python train.py --hidden_size=320 --normalize_top_k=true --router_z_loss=0.001 --n_groups=8 --attn_scale=0.177 --lr_mult_o=0.891 --train_tokens=625400000 --max_steps=4772
Below are experts of layer 7 (counted from 0) of a mixture-of-experts language model. Rows are named router (the router's row for the expert), down (a neuron's output weights, with its number) and show model dimensions 160-239. Each number is 128 + 32 x the weight over its row's rms, rounded and kept within 0 to 255. Numbers have three digits each.
After each expert's rows: a language model's description of what the expert responds to. This comes from a sample of Wikipedia text that the model never trained on.

# expert 15
router:093156177116122189174115095132154118145090122143162169145096103057112091127122163131073172116162174130122129139162082091148102065150105175122188170127092163160100120137155131102132182064179074137146142089154126120146094119103109113069146093
down0:100154186156137156118132121188136173103157156100153107152134117201111112080110081111103094134123162181126170131137122173142160173087116152151118128131137156114137120090098158141095189086148139123133137141173140117133111118095179109068183141
down1:204187171103117145120122140172157120116144115098082160147140114134112098077184171084177156149090153160140108157135127081089135068115104069147100111149141097157103159165151101141200131133186113139125100129215170090064168115018137100114074080
down2:112145168122122102124100115087077142171148100138140136113138125106146126154137101124221127070125164125137075145177071149176110102129062132140135120134142117139132153130071061088169069147112119114165088091136117190154145145144145140126108076
down3:111176146105122158122064130144127080097112129116137165133130177148089114124098144136086106135140129155118174201115129118124059106107146131124150144081101070111112154129109164118091143120124088152094110101209134134124089172138136121149133186
down4:149137197197116113112166156152109085122154143103224100106174137116172094101118121081159128141179180105108146152146127095185157157183121123147089135146115166184097114106083139100117099114155139114099182128154109126154084117117157111180134143
down5:153073146110137180126179195078117142138142128119158115118106119153076062155117164177104123187142137130109157115133131148115141097181073128095179128074106168176129102178091136090207102174116148124131086159095144132105077148098100112107140183
down6:119142071106108143132162119070074109145112202136088164158084154107096179078147103125136149121134095101071050106117093113103191092125117091053155136151096089171104174136194096177136155144057186069130184160106140104170123142169095134125157083
down7:148109193078166106154139141123091106087124149126074167163095112112085127123096139116117157070110067156147123096185145103103118114093148101120122135135144149155139151145116125105121166110151140096105120140128157165145111080170079078080149201
down8:177086145120102156085121143151125116125122132141163121117123169090132099050160154124125110117104127108107141073162086069149068129045142162138186092118065089142132112144117212141081135132155133109148227125181132144147074108106141091116125086
down9:115101127159180074091143148133169083120129100140147155205117116067210154091170113215136108139148112123144147094133134151178089107092130118126133137155127094131150155163171133143200097214100106131114108125088147120078120114119104191102101123
down10:110120112128127161126133089101084133163114130108127169161130068123178134061144136105041099107115144106175126113124122195105185080134097119177114146175128088194142171125097125082137167100092180106122185190131129101111146098134160125144080094
down11:129111147141149179173206106127163107160166122131156171088122120124142106168148092146115154158146107120108142079075131140089122148160090059165184120142127109117105120148138153158146138174087082112111135119076101181026151130088133117126136137
down12:122111128081181108130113105141160122158084101135113171098141105135144108050166194140132167111123093148118104156085110115150159121124045142119192120102161132159152100174131185133123081133058074146156080118126187143181145098139166126132119071
down13:171129122093073113128049191138151156168100148123081193150161139152132181120133156170051087141150100126189154119150168164092157129126090119106068148115161144081102092104160144139105107128135151167178189129073173161141179069114141119125170106
down14:148168137147152164184152126169103127216162104112097149119128105153089146125117047104128111102137119090170108103132139176136116127144152130127104102157104176058146114103136090077203101133184191113155139110158081153154117109121152142128165100
down15:160069163056088137109089134145177130179069207098125111165132118121165174096133154095154120168053104115161083103168121134117138144166133220086137127128184127160087135115125094124124124120151145105120109157084116153079104123147159174156135054
down16:130138105138160089131130091106143138121152158206099110140125154175152172120139122117110115101136157154114083099089136150125197140094131109118159129118130146137101118131081085119109125134095169077132153104208144128146088083175124118107089041
down17:136137161119086110133098125108127140237101130090099167117104130126116098188161081159128091114075093148131112118139217151117171137094102122141087118081089166119153159124130093119102136115103089096150094072197126141083103131098062125118134171
down18:158162098118096194133164108069104118105127135160100145162080187145133149116097133142156104125087140101126099108119148124101153113161038138136141132155132184086132122154105101109125115108109198139108145164137113146104148118113118194187137138
What it handles: Role and title nouns

# expert 19
router:098215156121127185134109123124133126176105157177139142168111090087113118125144169145107115118143136115107137147193104140141103088153110132137173177086100195158096126107150118074128167088173117146160120105144123133139141139075126111100136110
down0:129142139167090122144146150154104188087180073130179155140129098093103106099148069158136136123123143137091107172155122133092093103084109104076118107160180180122137134101051147115123126169114172095114130087141093155100130089130127106086141224
down1:108146171104164061131120152142131097146131148151117214110111131163090127111117129155097170148133181094157175064109191109194105122162155127164139154150115147068151121111131133074199155074145103136101110112123137130072093116113091154162097132
down2:137108103137130178119118105142116127114140152125149204155156252093104143127162105145127136145179112118122171131132123139133133131099129136096149143103125122134115174114140144076113166111071132134135123140165151114107087112090123046099121223
down3:163063078173079132119124109107138147070160118075137148134167100113120087161124141092136134129142079136132079075148070114116093158150158144075135208124108157125159145087104143064124099114153168095161140168119111101126116109093190243124168085
down4:110128148177113175127093144145149137119126151083132068093083126111138179069119125155142177132117131141107175155148087119108141159118195141182096107163170132164119146129114188115151143099088149148089144104107069128128065159130140149127128108
down5:109171077123098097162140148129129179177124100080098140137165086069027091103144132115085088109121150109139075100094119156166116095155131159143135109091111125123087153161104145109131162128146145100116119134123102125113134164088095060104146225
down6:156142157185097110135169130148118103101085136114142159131213159113100164124164089092198119162157153103127147213110142124114135133126149125158121066129148139127112137081118139103104113120107130150108084152167124165107114129108065096141169148
down7:151129128111114115145135053101118177159074127155103088142107166077133125162122162175158136088141136130131126081132169156143086108123124168181159119082127156085148153169125143206212123195116067126199110160127129151175155118119088153076137175
down8:160186115179128144091129108124137127105175132089076084120177150178118097154174105065102178190052075116139119137131140087100146114141122126125092061066178155140136146109103133122149116101187125053173193082131126148117094146167157155187138101
down9:095149143171083045117124061153106109019073162102155102127160157143115092099152112115160130160141161106139087163145114145138111132076133174132132115178148086166122166144139103103098155122141151103165140103125131139170158096169120163180137098
down10:123099132094135120077134164148117140070163138185148126133158096147203161118094112165074156129137123168109174159118085150112135134120134085194158092178164187160110116116118151173134085074156125142165111113139147136177172141131165167081132093
down11:183117148141161098063132138115139155150109095066156080086111138129204099095173117131132124131124163086116137098169103158148159142139131146178144101143149119100147142115097134160120141114171122144074138143104149134123145144154098127073151094
down12:077144146145095173119184133107141124156128169113057155133094166124079132167111121151127148174112114138158116108078165139087162162155119222131105141122077135142123158102120173146111129082137182128105118100113115123104153112201170099154145176
down13:126111125149139133078153119112112109113099102146095156088151141116100157123064096090127133111101129108096148103145062157116107099177168089139155147091158104168157120198138123152159153148128174098110163128142151135178172058191144115148157125
down14:198131120113135120176101103162146149098118173111121135157137105124102152141130065136119122135140136128126123149162142109157117130106179170159082065096102089124107105134110141082172126128109084104094158158144130128163123098084133131088067153
down15:163104070131095151153125119117150116102072139134133113111113137141158085129071166149130110113175122132173188197152100104122086087169174106212163136144131112179095125112159135181099113165100088116124099138194138145162155144182176126130155159
down16:128155123112108118087132149157114132167170119187136105111113084134098170128137191125082082122108138132133134166161115105196092168122217197156075173118142166078183105147100108092122072100101128134137138124150180090153115120191098134048101167
down17:159109071167193097156105093192105128149130079125138155134116157118106155155084113111134152133166105107106146143098132148080052156074111118172148111154104128090099119147152123141143136170128142070063110105168102096140128119090143113085140143
down18:109109107112178096080162133153093134125100137131115140135168143140021114109138121109160121117150135119116130117079194131172218150098083077089108098112065161138069117178124110118107123158199116110111139121140151073115160095126096142088125137
What it handles: Verbs and role nouns

# expert 3
router:122117184125118181121140093140139116169079161197176147177088107086145066123125177142095122098146112106103114148174081124135109091123114165103105129115113183201115165108193123151121204102215112146140127114159095094140148123084129108103176092
down0:095112102092138101169132118132149123114093138122089144139116172145073125108137123130156080140163166145116108139166082130101106064100110152139162165068146097155112138122196127106134115072175142142169119051132090091071142131174101150136152128
down1:115106187219109115098168087157164126159121116151140089123142163111102145109124124143189160129172131139109144153140108214146112157138151153108106149165203195112068104102115148116112068168110148086114116135107140131140128117103153073118152102
down2:129123103145108149063166080166139160140228104129090148191128120155152135156113181054125082110129166103148106145115087118182125143094179063151146157162096128074093173192111132167171086116114059124105152138170173153179122076165106173107136084
down3:147143125104144133120160085149153149145134084141102107116139180190097088111163168212135162158100118115122133124141169077148158082131125163123112109080124176129130174172091118082147097101191130088108141211163090195148129100152133122137122173
down4:113137094079181151153153165145103169183132140103090064126111087158069110101196083108094167115137124111128116134115170132123100085173168115058048178131081152135057096110120121135096210075147177156179137167097126162142193071149156165128126172
down5:117133082149152138126134177109162142077136159141119157157166128163093164128124091139181145158101174116111094143133143126155105136112105108133172138102069117162154182101124125164096128190117101143130118112097145092103128108126141125103102193
down6:153062096144121082181126092129108123118152087148114167134150110163091110117187171133172081160081133131117078072169083158122120156145136161129079221083083108104190145072143112127106083100169118104156141123119172150115148116176123193112109147
down7:153121145152141077162143121041132179107102101157100064106103081173126115194162094179120157157114103130109092048164071101172114153155084150132123094160117098128180103096129141073121111143057141131156160112169169123144133110168158170116107116
down8:142086125157158166119152076096125171086063182148092137156087082153144125171081216121106133182118133117156130129144116114132172118092110153155101146159106108172145149094045133178163139161109147087098112141112117154076137123135136157106097079
down9:143074141135111167133162107143154115127106164142124122153139094193150142153117145113111075071133050130119083115184096124156144143028109100091118089107159139115167160132127072206127064129090156094130162098120115171132110116157105117155147091
down10:143212134110114172125136137196124119132157071161136084077120114086124122142119155118160125198173191140104137110171145086121118113147182153156117084100101085133136128156177082114122205130091121156084104065121121165090114144116142134120128120
down11:111134138127098080135102152126172154154132086111158113151148097149093117090165140149085116195100134108131130150191161162124127088120098118106159133110169123044059114153128143125128132117096129093147172123111121134164146132129136112137089122
down12:157103139081126198131155175162117198198067135098194131077110073112165120095135104166117178143094109118089111081162094106080143111132132135097158151136106138145094115151125135141142128110138129101119068121120174110134106124066143149117073074
down13:157109111076159145143104116072128084128055139091114094150102096155119131111143114085176123108134105172037143122103105161103121095164105131156143098197180125103143123144124142090146163148095147141138093157183041143084182149095114161096141166
down14:114106093142088070091174090092188135127135124115045113078128184164110109147141119144103086168076087115087153123119145162171115085199094136117126114126200092136115152096120148105152120137183078086184134106107105120156125097174095165098171114
down15:139135130150133114080110153101174106142109144096095129164125144130144160130141134124144070078118104180130104091167117082140109112118144141168135124135161182159106107133085104097161097145121149150101117152185137135135088172185121131117145081
down16:127110140126138091152162115093098031102182112151151084090133147106167163148120154120120088127142120127073135074090110133108104176151095142174081111167107078088110205176065111162100141124167110157123121169159193146162114128092127078076165161
down17:113169121104181127101098118144176095092129102165080102150159113214125098133122110129135129138083094139124178100092134140129124195134125168141099100136159147116161129076135160143140150097109141130094083135190102146089101127143146079091082100
down18:121140131154140123128081131157193054139150118151131122055048083141131127082140123091101102161114124103136198139099048115083126117113192105133091115106111108138139136075149129113068146115155166138084170026159096133138171154138214201158094071
What it handles: Table digits and times

# expert 52
router:114166172149185172114108105151170051179078155182099155139125089106168043086117135122059131098174120067077145129164117149148115127108107128103129145082092131198093171121134149121085099111200022147136131108143044116130117085133136069118171093
down0:161037117158109133133117135142123079173106136157091120096093126141157180149164107173191088084126118184110144160152165120152140175028098165162193125147193093102127141141148112148116045127148170186160095084129115104142149132082121158120174088
down1:178107134107099141139139113107138144092157146105128093103126077134142133169123088097070152070094157164124133111089131157194134148138134131078130122125148083129191043169109123086216114141118093102187062156188105121154106224165166125129182080
down2:107117129180144102102103125138111142084130094087148163119127140066217108142127194120137126136150137155133103066119143101134129178145108112141097091127140135132132138113128125180125123084158132142114147156128144146141177115083125156081160104
down3:087117084081095123200142163157108111132065149134067104160077170118155178097123110112199144143159148131105121082166143143161110169120150143135131144119123074142127174090167126122097106125087123148076125128198122121124130090156135144110107143
down4:126131156129126159168078141160132174111080152056050144089146133187086110111151167099139094216086128148104067170159120137161126125125144108144178128083130125159155082141140116152147135109141135085107154137101129110113172161069101159026152166
down5:111129078157127125108086141166091065148114135082078149133180136107110135116188162104126148141107104147126159147176077114131080066137194134157097107154209111174111141132137134097107121106172130101135123088179095123197109089161098170166126153
down6:131146114128116089124162168108143129128137114136062132149161118158151098142068067111110153113124131123091097153084147169094167096108114053138142120139141184091081153123147109093066143121133115119197154102113156103142148179185114109068115130
down7:171152123106160060085153133107109138177167166106138159148150117151134163138126127136109138154067213161132112195076125127155126115149092108120091046155105110195117192097088085068139137139129174100141174125172146153097189108110068137169133142
down8:150146053129091092108138136078122172163122099195090106124078213109117116177096101103157151115124116147158142070156145179147104106138139134135125119139105135098124113099152129078114084105115119128177123126148088115118115101151148135187149129
down9:053084125129070148117128136123140136177140144122157115084122140152075138183134148114076116237107154166105084114148116135044097149149123122110130144137092105104140051209072104107149107151151105112180141138116141150186103135128113114162047118
down10:123124127098170132127131100136109152151136120112142190099149078214128153110111091131093207134146121134164093090110089156103159139104074095122110072130107116121172106080131125158106149134064146155124197123054100127166139107147123128126149162
down11:180099127105188112175109133121155103151146133123136158142082068108098123106166137155148129095063132089108160132111090106143108135179157102134091098149174172073086076132131144161172137249106080153095141071201153091145151130116120129075118112
down12:116114067132138111151077190146161100086075142110137089093137106143147151097152123093109120087098126202150093106118108167146113118088122156156126083172069123141202119163150119113107103183076081154175148143125131168130138073120154114077136125
down13:157127123080154100140137150105138180099154110161109146138136166124099137101124171126152129145085076151121159142122142085144157125093121146155102180171144101143088184133110100164164170050151132097169088106147097129127116120104167146113194123
down14:129119120151162157100053184117151153178133121093144157122111089137123173178121177077128173101149116196123140166183124121149107163090108138178146115150068100137104120168181108133096114123187114131102111144161011158119085182171105148129185087
down15:186181142149115064134093147110093102109085176080162101117186170140141157131140089062177145153132118107081117153116123154200149087135162184123132138127131134108160097061131153109086113079131117109116140134124146134132134113126129140103122133
down16:110144114146134068124119109139103180109133147149117098106110086128134187219105119180081117148127158133107019124130112097109170133125074124118108090167156144159166112154118110157076164209217119099147109183077142094103147089156115128104125117
down17:177123073112133082071131103153108142154143146179102211141096103153120155071093150155102137117118104139162124108166102170162131138124107126143111073153107129170107111141109130175181108111135093131135120129139119116132177133098101164124211093
down18:146101191127163155082147124120152125153115083164124103039112117135111148144168090147163101139132108175175116179113179126086129131120118131133138156210160141130083156066096168120125186101153139155179060101106157145161094169119102088140171118
What it handles: Mid-word fragments, table numbers

# expert 54
router:134130162141187136108111082138148134131090121174130153069112125092104094150137167187145143142157153111107114147142100116162140143120113157091156161093078211151107101108126181042085173059181118147159164109153081109127076126130153127075106092
down0:137142164160174153134128158129133148181189124158177138121134138112131136126128137097126079117080081134112121156139129136142183131110101095117197078207168156199147108194098110192136124156132135176168131095128142136163116167150093137113149099
down1:142092173124097097133124136162109147108202075100177122144137126094172168141086128105083112126117102169174102113121131082169121174103074095067128158135124126129205143161145158100151129131111163082084068132073140148130128134110099107171114166
down2:103119103152116123169114151137100131155120092091105119118131164122114124135148219151140120073137144138114145111140141163163123033132134162173105181109073138111173127118137130086070143184151176158118115104152109091117125148098128097110147137
down3:132167087084123108188098167130145120109171092143201159195169176193112158121084194107110163140149145147092104160130181140113135133107103110118152127098118077099172154154118122097081132128142093101106150122091094131159136126084098107124165194
down4:092138148174141136139169151156151172079134125114131163112123152098150135153118127083156121145069116118103128135126095120104085110148122116126107155075173124114114041121112162178060147135115097086132142113106107108118125109076172155070122125
down5:142094092150101022118174163157124097151114109163117083148141161127116061134087162144115055169126084129150200160105145116164070139095107145138055117107104184126173122162096102162066158153133085132145160149085189051116159132181114117135065118
down6:076116145125071170096138154164199086139100166115148166121156108116132082139145160127125120190107151151159079139159147142104142115096174106074099159109152111100162123177162119131141126063092126085111117177165225106061140103077118182106152101
down7:115098159127123148120121145134045110089047182138125106076148157165125111126170161146187135192162158119076117082099153093156122115120184151149143090096133138065154110176147157129092122185098182118098139137106135109129126117167084136093152160
down8:112096117078146129145083106134133141121155135089083133134134083144106183149172112135156127153136219107146093093133130196142153204148146102148119172118050157090110185157092102100136118134070123115134120153072131079068108153091145151157160108
down9:074132080087129105053099079139107103079107149072183218127128177121207158134172105150142098141115146110142094102088053116089139160164150133145153124155126120132160131134129149175094134119096140109136104139136133081157160130099160086089134121
down10:143103171112237132134121163156083127145127128084139164116159082186154091085128151126090166191089098165139111081092058144139146160096156177111160144167134125112204150123155170146114121111084120124143155182055151121117184123125136158137176144
down11:155131126175090101168127171138130136111156162093132115153079128130084163106152154090142100126146134163137185124139104162142165133126157121136170135073180107123041097106178134160150069165120137167099182086074068184143096117133164118114096133
down12:115107114130148156172129116082148106138165144126154094165145143179073082107126137186114195193124135113117071148164094125150112051104128122144102172154059124138160137150134142111116063197126159110136156067128133113123118078123068131138139169
down13:054134113115064157113140144099138140138171174051099111106111164155090139089132116091125112112135115143147112045085190138118091159151134191151100147160136128087133135135121103152147172084165085111093114162109123143146090109144087121132086187
down14:141117114116104120083115119162148162118133111120178179048152100140130163143128123119078124111113144099132086150176191115099148153124178095098124109110181137136089078140160081146103153119153176115158075127167110182159132131123121157129210142
down15:178095153156103124105152101132158127170145119073130119109099095155137081204106100038106121072102125140144168176099112045157107129123173161140163160091116118064104121092142114144062132133173130154080127109094135174118087097133157148142083117
down16:156078040160163151137094146179128079121126096133123119102124152161161163075133073171121125134155163178196090135119094178098157157077115170156098160108079134112129137108141136123086197122151122121131131140073139100133113118105126120151089177
down17:136162183149154131157170181133103124145161138100169135082105162158191156165134141088093179202044126151107104119117122145148145140149102115087122144109158187091083127119110149088095092126111062153120153097095147172201115102104144098118128122
down18:158106144138200132079160151186113136179150145128146141130098150131212101098126108092110153146110136085089110176131143139141128072100148093127121079124148201068101115079148169127100117117092098146177115109136098135139162211185095175106148124
What it handles: Name fragments and of

# expert 35
router:120196167107181165166125093147170142122101192171180157161101124097133125088113196145117175104137088071090116179164104112146145070123093145114162184113089133178126108107137159121084168133145102150148166059147115134194130090112135131108150089
down0:128131116170121135089137119086101098112148161152084090146121154145147073119146121095151156112100144148162121169129144112086091162125122077113098094131132203110118136132209132174092064120109186085070138185124147172090080175144076142068078158
down1:167122121098135131149138167059142140110125160121143124177065114102140107092152173138105126127175130120111117182162064107093147160152103144158074111080132139088134169051128095093143080167149107066174111103158086097113152111134135123161126127
down2:140132123075161165166151190098096173084154092139104120119195154113169134180091123154173109163158073114143128112117151162091177149106066122177132133141149151153148117111123124124127096102145149095112168091157139145110149101134071109122126083
down3:130075096111158172104132069098140128130157123182150142107189149184142158140102101114116150104155212141132096137163177125152104093162115096164117183152105091154173136123134112148114145081136135131168120152099152073114130117086111106116105153
down4:172112114142113110179055171069125152116131142158140126138096092099078104121112108094134102167148167127050110086124178161133117124116108129153129142159132078134133153076126115144114109122116131129157101130157156150083149117101215146149165043
down5:144171072118088154191170118164140119070074151150140161098087125134138096117139132126098120098167127101110160162119097080081160105142114132195134115084096176097160079129088130101114098127080147077116173095139118141130139085111148158142115141
down6:138157088135107161151104106149165110110043116125097104114139119100117139124128151173138105164120107125084202125099147094116228116116106144140173129138156202114130101112132131098084117112116157145219138119122125068062086099101107100104075163
down7:098185125123110153085101120121105128076130184114116128100129129142087134100108103153089139165124133105162139130080133096139164120112120163130148140165109061149095138133141077128137156131170132164129172172181150118149077122108119116089166255
down8:120163144127175098126039112136175132171131126107117136100138139138133101114098122144154142133064140120110116209158117135125084175139148177107126114182120165100179101109105144144089059114165076136098129134119152121136093133202184146110087097
down9:153127085112147129088143025172092165150098101143131164146141155138079174098084178092105080149144106145057121148145162146136124129103109169133137142130093179149071190101131066137096124182172101102157160131083127123136075059134105150141176131
down10:158170174136085078156099146138089111123142163084209137103146142118113135158104154083162183111113187096160152129139162085079108151175162160158091126149089136175127077123114121149174147191092146079092127135170084128126136097117126136103132108
down11:094145127146128160074113084130138107098125093186044111109130135128142076079136160173137140138102068118108161161157163144096123100146189130128146101090138107174150104109105121137073162152156179076154143198074176158132163070117098099148120137
down12:144123114123135127122102169152087193097116097101116150052060142136166143140096116056125122090143127124122121133109151118109133129113081157126115153115138158094127109151137103092080124167131148088192129169173081174117107185110080096080157126
down13:142138151151189161191094205162058117149142102069126084103145152110069204124108133135155148122092122102107101203145110150131144098121120094148146155118091135073166098091105143110161092121147134130130120134124098096114110118144117170146154131
down14:086170140107138155163169116157056112098123157169119075088156238093103112096102180185133140162103106126106131120100184197151160121150041076161166135112104114105139123124139133082142109156125103117149142076147154113143097128126170056097119176
down15:109119100101147086098148157156098135157095109075114124146140176146154105125118133143124129146120106172148152209103103097126153141193140198171116081140158165116026176174144118112091092094138115077146098194143151174142086116204144162138107130
down16:137097194094110163145129095092088142171141100125131133091179173115116131080140160147198059156149085125111215143090109131206124176154092175080168113141086099095049141129095054121149149149119162078093145160156116096065191108083147153139087068
down17:146141180141123091146117178142156132186131147155087196124117156152120117131093107177178121103132102110135146107105137112132104089102093166084124092104173141121089099151110183146077088143133133088035105135045163128119105110146114054159170118
down18:174116062130081147047157142082156123094148134110099154102152140170146180069137204135156124130134058151122173118146146129103092096123194104180127127096103195129124147145115142145127163140127102167140089126131139113127103115084155082160025132
What it handles: Place and month names

# expert 56
router:135147164154105140153084069115198109155130145198164123100117132123122068144122164122112158136184138093067153124135046095134120089138102186139118128110119154212106113122122112108141126079182100145178127087163091113111124094135107152109168040
down0:132121157138127091057177100127087171142099150153170138115079128177115198107145187208147108133119076087062134124133132183160100159148104096139122114179129153134099087125147161170169189088127145033088132064136130148104153166160139128091116175
down1:125169127072123164141045173108170113142094120143110117155095158134183113105124136134101160154063196156138110095086160100085113107121164158134161086161146135129115129139113082094092113133097102090094135149178158114086144099053183104145090121
down2:157156121163138127166126134167140131140193086139072207145107132148160076123182119097063123071090174109142104160154070060108160131175160166091150154096086127039169082070132145088107146188129108111179079116147103076081118142110140130131135055
down3:130086171158080120182097125102085132122128126121129120105162116133155074171133142157154092148107146103124160123131154146146092109181171142128116104111146125088190153105125129151105087129105070164109084078142116144104124153203125113106150162
down4:109125143132123120126129178142156127166082104130178165094102122112101112134132176136067164154147125107122094142188155242110044109182140162164137147154153110162114139091109108118139154115154157124160198131117149180136145151132107160091143061
down5:067173148130193124136151139098113145147114073151113083115110105082115189140148117153135079197100154167107117059080137168155137132150081106124109119148114164113134123149086119126130114116150058084140123128084111113188088068034149110158132159
down6:129188155116163164099135120105047175083091142122109155105117136129131110114158096105144175146111100104102126115116123139106165121118097110140109128163111132142086138080106095203133114160140109073150125149109127096130099117075088109111121184
down7:118134164157133147100139077112117137089104155158147151149089141169083137123077223208164122114088064105072118105139156186110148158150115119096132073130107125191127091104108126199123049166132080148164140126143192195124134152157121153190134111
down8:165133107126147090116131137108107132074199138124146237100091109145115097113107140124158183131110123123142153159089118124154172102142179119145133104156114157131103055110140155097091147168082097144079104119148113122125099158068118145142180078
down9:132122167178155138103094131179051157135073080184132132177113102091161123129114152093152149141178088122162134171133145130109125067123169163179094166137117123133199171068167144100142165116153199105112150153152125111158122115186074107084134105
down10:121123125161127126148133112130097128170077120131217069126075196129133144151148118076108178163171157075110122104135157207125114111142109134149129087129089139151172135072172068166142174143106112159165159139115096126117132095147161122161154109
down11:070072078129112112132101147048088129119130150104128114090143150060099141151116106110162092185159053168113129147099150159078123132224169118140133130178223153153126132121116155140096076139125118113103052168143166156136124142172147155085124132
down12:146115161129122095181157104126140139202132152151129159187128115118127098151088127126127129160132171157115117143164201131111161132126127118154152113145163090107145143144111127133058116095129126082144169096132159151112139178070056095137146175
down13:126104080130055107127099140131177092154150139078136110147128145075131133100177132108105092155101158145169114134210092098180122150140141130128074138127104184118125189141160112142142149105133113131083172097155151143150130122152097118100123117
down14:133152127140159133113169132147051119116114143167074146171122138094184083165074122146129167156145164130177149073116098161109141135122124101127130106154155099128097109088158163098104119143158147086116124082213141124063148196115140041117140078
down15:088095121090191117098135183084147089111172167144153107179128100103105177123115090119022181106110128074132073133104113149142100138120099185179045140173174102154115115115107145149145108143179157148150206178105153157134085132077062139129099138
down16:118153115090086085165153156097097091133115151201059137111175145137156151128137156094138110201098086132160053133112132157123129098098063138165119120180147111131097153094151108109124180131098090099110101100138133142074131135140137116128172187
down17:131146159093140168123198110109166134087167145124132088045195118128149144119180109176103058181127092147108128101099117068117155135096111176114103125099095073151164053148057103109123097170110137148101094111148129145129147169113146167114162143
down18:162133134125169139098099109086139119108162119155175091107062093098074172081131100123188152200123124145124138119111126138190165115046126126111152067161105132075111096111144097116100128169157143198153089148149072088087124104111116149171109147
What it handles: Digits in data tables

# expert 38
router:097144205137123142168124080157182102185094168158180159121117145100173056146106150155099151141196155092118171137146102095144107033167073210098132115092126140192071147129139135110127211101169089136174149107185087085092092117081131109133146096
down0:126107073091092117080082056177170103127154067121120133117165132076108138167140102191153116106135176092130108166088144139082168138124066075143123109111099176137179136149128118135145161106060124169106125139058115189186104133136131123119192027
down1:092107128162080128156130120101088140125120081149112163138225114084116132135188117144136203077164114130125094128101134096175102119072068193145098140135152098130110081105158130092157085112146156111108132179161119115171157124085115151106177140
down2:127123122122127150106191119110175127083181113149094068184045139122136122121109107103088135155175165176105122119190137171181122134135103135170062145145134156104141179120162115152124141132106110120053160124164152129111091131113087182170139169
down3:120098110108166134100126134129164156085083114088129093179146132141135145143147090127053174098129092165123147097128137147152114180067129103173088132102042094124140137167151162109122116148122091138127118106145185163173134136131178151129132114
down4:109112160166136148129111128101088131131146079114153128072128146112083094139162065115219152087214164135109127139060146133122109119124114117137091138124191119133111094125150144148146125133131176133121102126143152181145141197092120095123162123
down5:067118070088117092158072137146165168150171092169146118154096142067182197124147109077112114131124153110085089096129109109142117136120163126169095147131134106106129134156134159108149132173129130155120150113120099092083134101165056165152184061
down6:147105088163124125087145135094083141111130086133077085173159120100107118084095115122213166099135072099106127141110150139082161154092151068161173157130141102054128148125092127098082174213086151152154206179149107151118116171161101077117052122
down7:182060103118112165184139147109134140107165140163104128111135135025113120165129101070114088147107122146148169090151137077055113082095174169156107105183149120110155137117141103114113139092076147074078142156183111126152049162164136116119110062
down8:106148117190226078131144194124050105140163116142171093138151128175174046115141062108134159186144084131103085137134153146163109085114112163141161094145114103092102100088131121148130147126109095140129160101124083115163155155130123069116170096
down9:149127202097114064130166091096078180122123118129165144098172161147114195143143102130145091119162104137143133134168154101109161168134162146194146090122150103085150107142079057159123111125108121085110087238138182145084091059129155162117102135
down10:118148098131138039158196135055063172108127082130132148153087081133112098120116125090058129160112179117189127121115128147118147111142102118128102098170170107171070139034095156131083134097155123116131143136158136122104155156132054108115120143
down11:114151133087086126121142129118078205060154142159142130114182101097161167154193133085124112153144172210137182219142127147118129181111099132143130087153140110069168137157087117124153075092134127127076138146119124147099092100122135134149122125
down12:102124069165105056142085150186137091129141106140143116140164067103104093125111094058065121122089122074140127146065167116131119106191177140158083108112086180080183088121114171167102165125096157146147124176144093166144095100129100090171173176
down13:085103131126158111118102117121107162152113062196171171117113195103075122118166154168129139154085142145138114163124095120103118139169145097154110155145137144102170105114168125114109115076164123153080118200113167098139125185104150082089129124
down14:188146145130162124139091110182086123126143074121163144133138160117140134099154144118163170096084177129130097123145122135113136103076146098151117133110166099183118150108107094135138192153125157120119125111115132069105200097083149138069124045
down15:131139168081140120154104146152131161095110173143074087177067151124107120140115141137156071176162149117157088130125124149101150128111118128094150108141101051103129129133120209106143081183083121104090061082114131148160135110084136185194108114
down16:141079087129130175141151104071123121107097085191072122157061143110122147124086171206112087158113120136101158125096064130165181133148110083099203130100135102127125142081137099081118095146089074149113106091140090164103143137172128139168137105
down17:095108124112122127102208102122119076128151106121119120085177119194102171120136102146153091125100082141150136145103159182128142129187131149110135126142105129103102131097114195151134136154116081193094214155095213146141126122155141198149089162
down18:178122148077076123165098098139096134117106054150089088144065076161143138171083172169126147167136151106154128157097132128160125170118093105156053135113151160153125185118120092136093163096128142111095149159121117108103159063144168142132110035
What it handles: Ranking numbers, opening quotes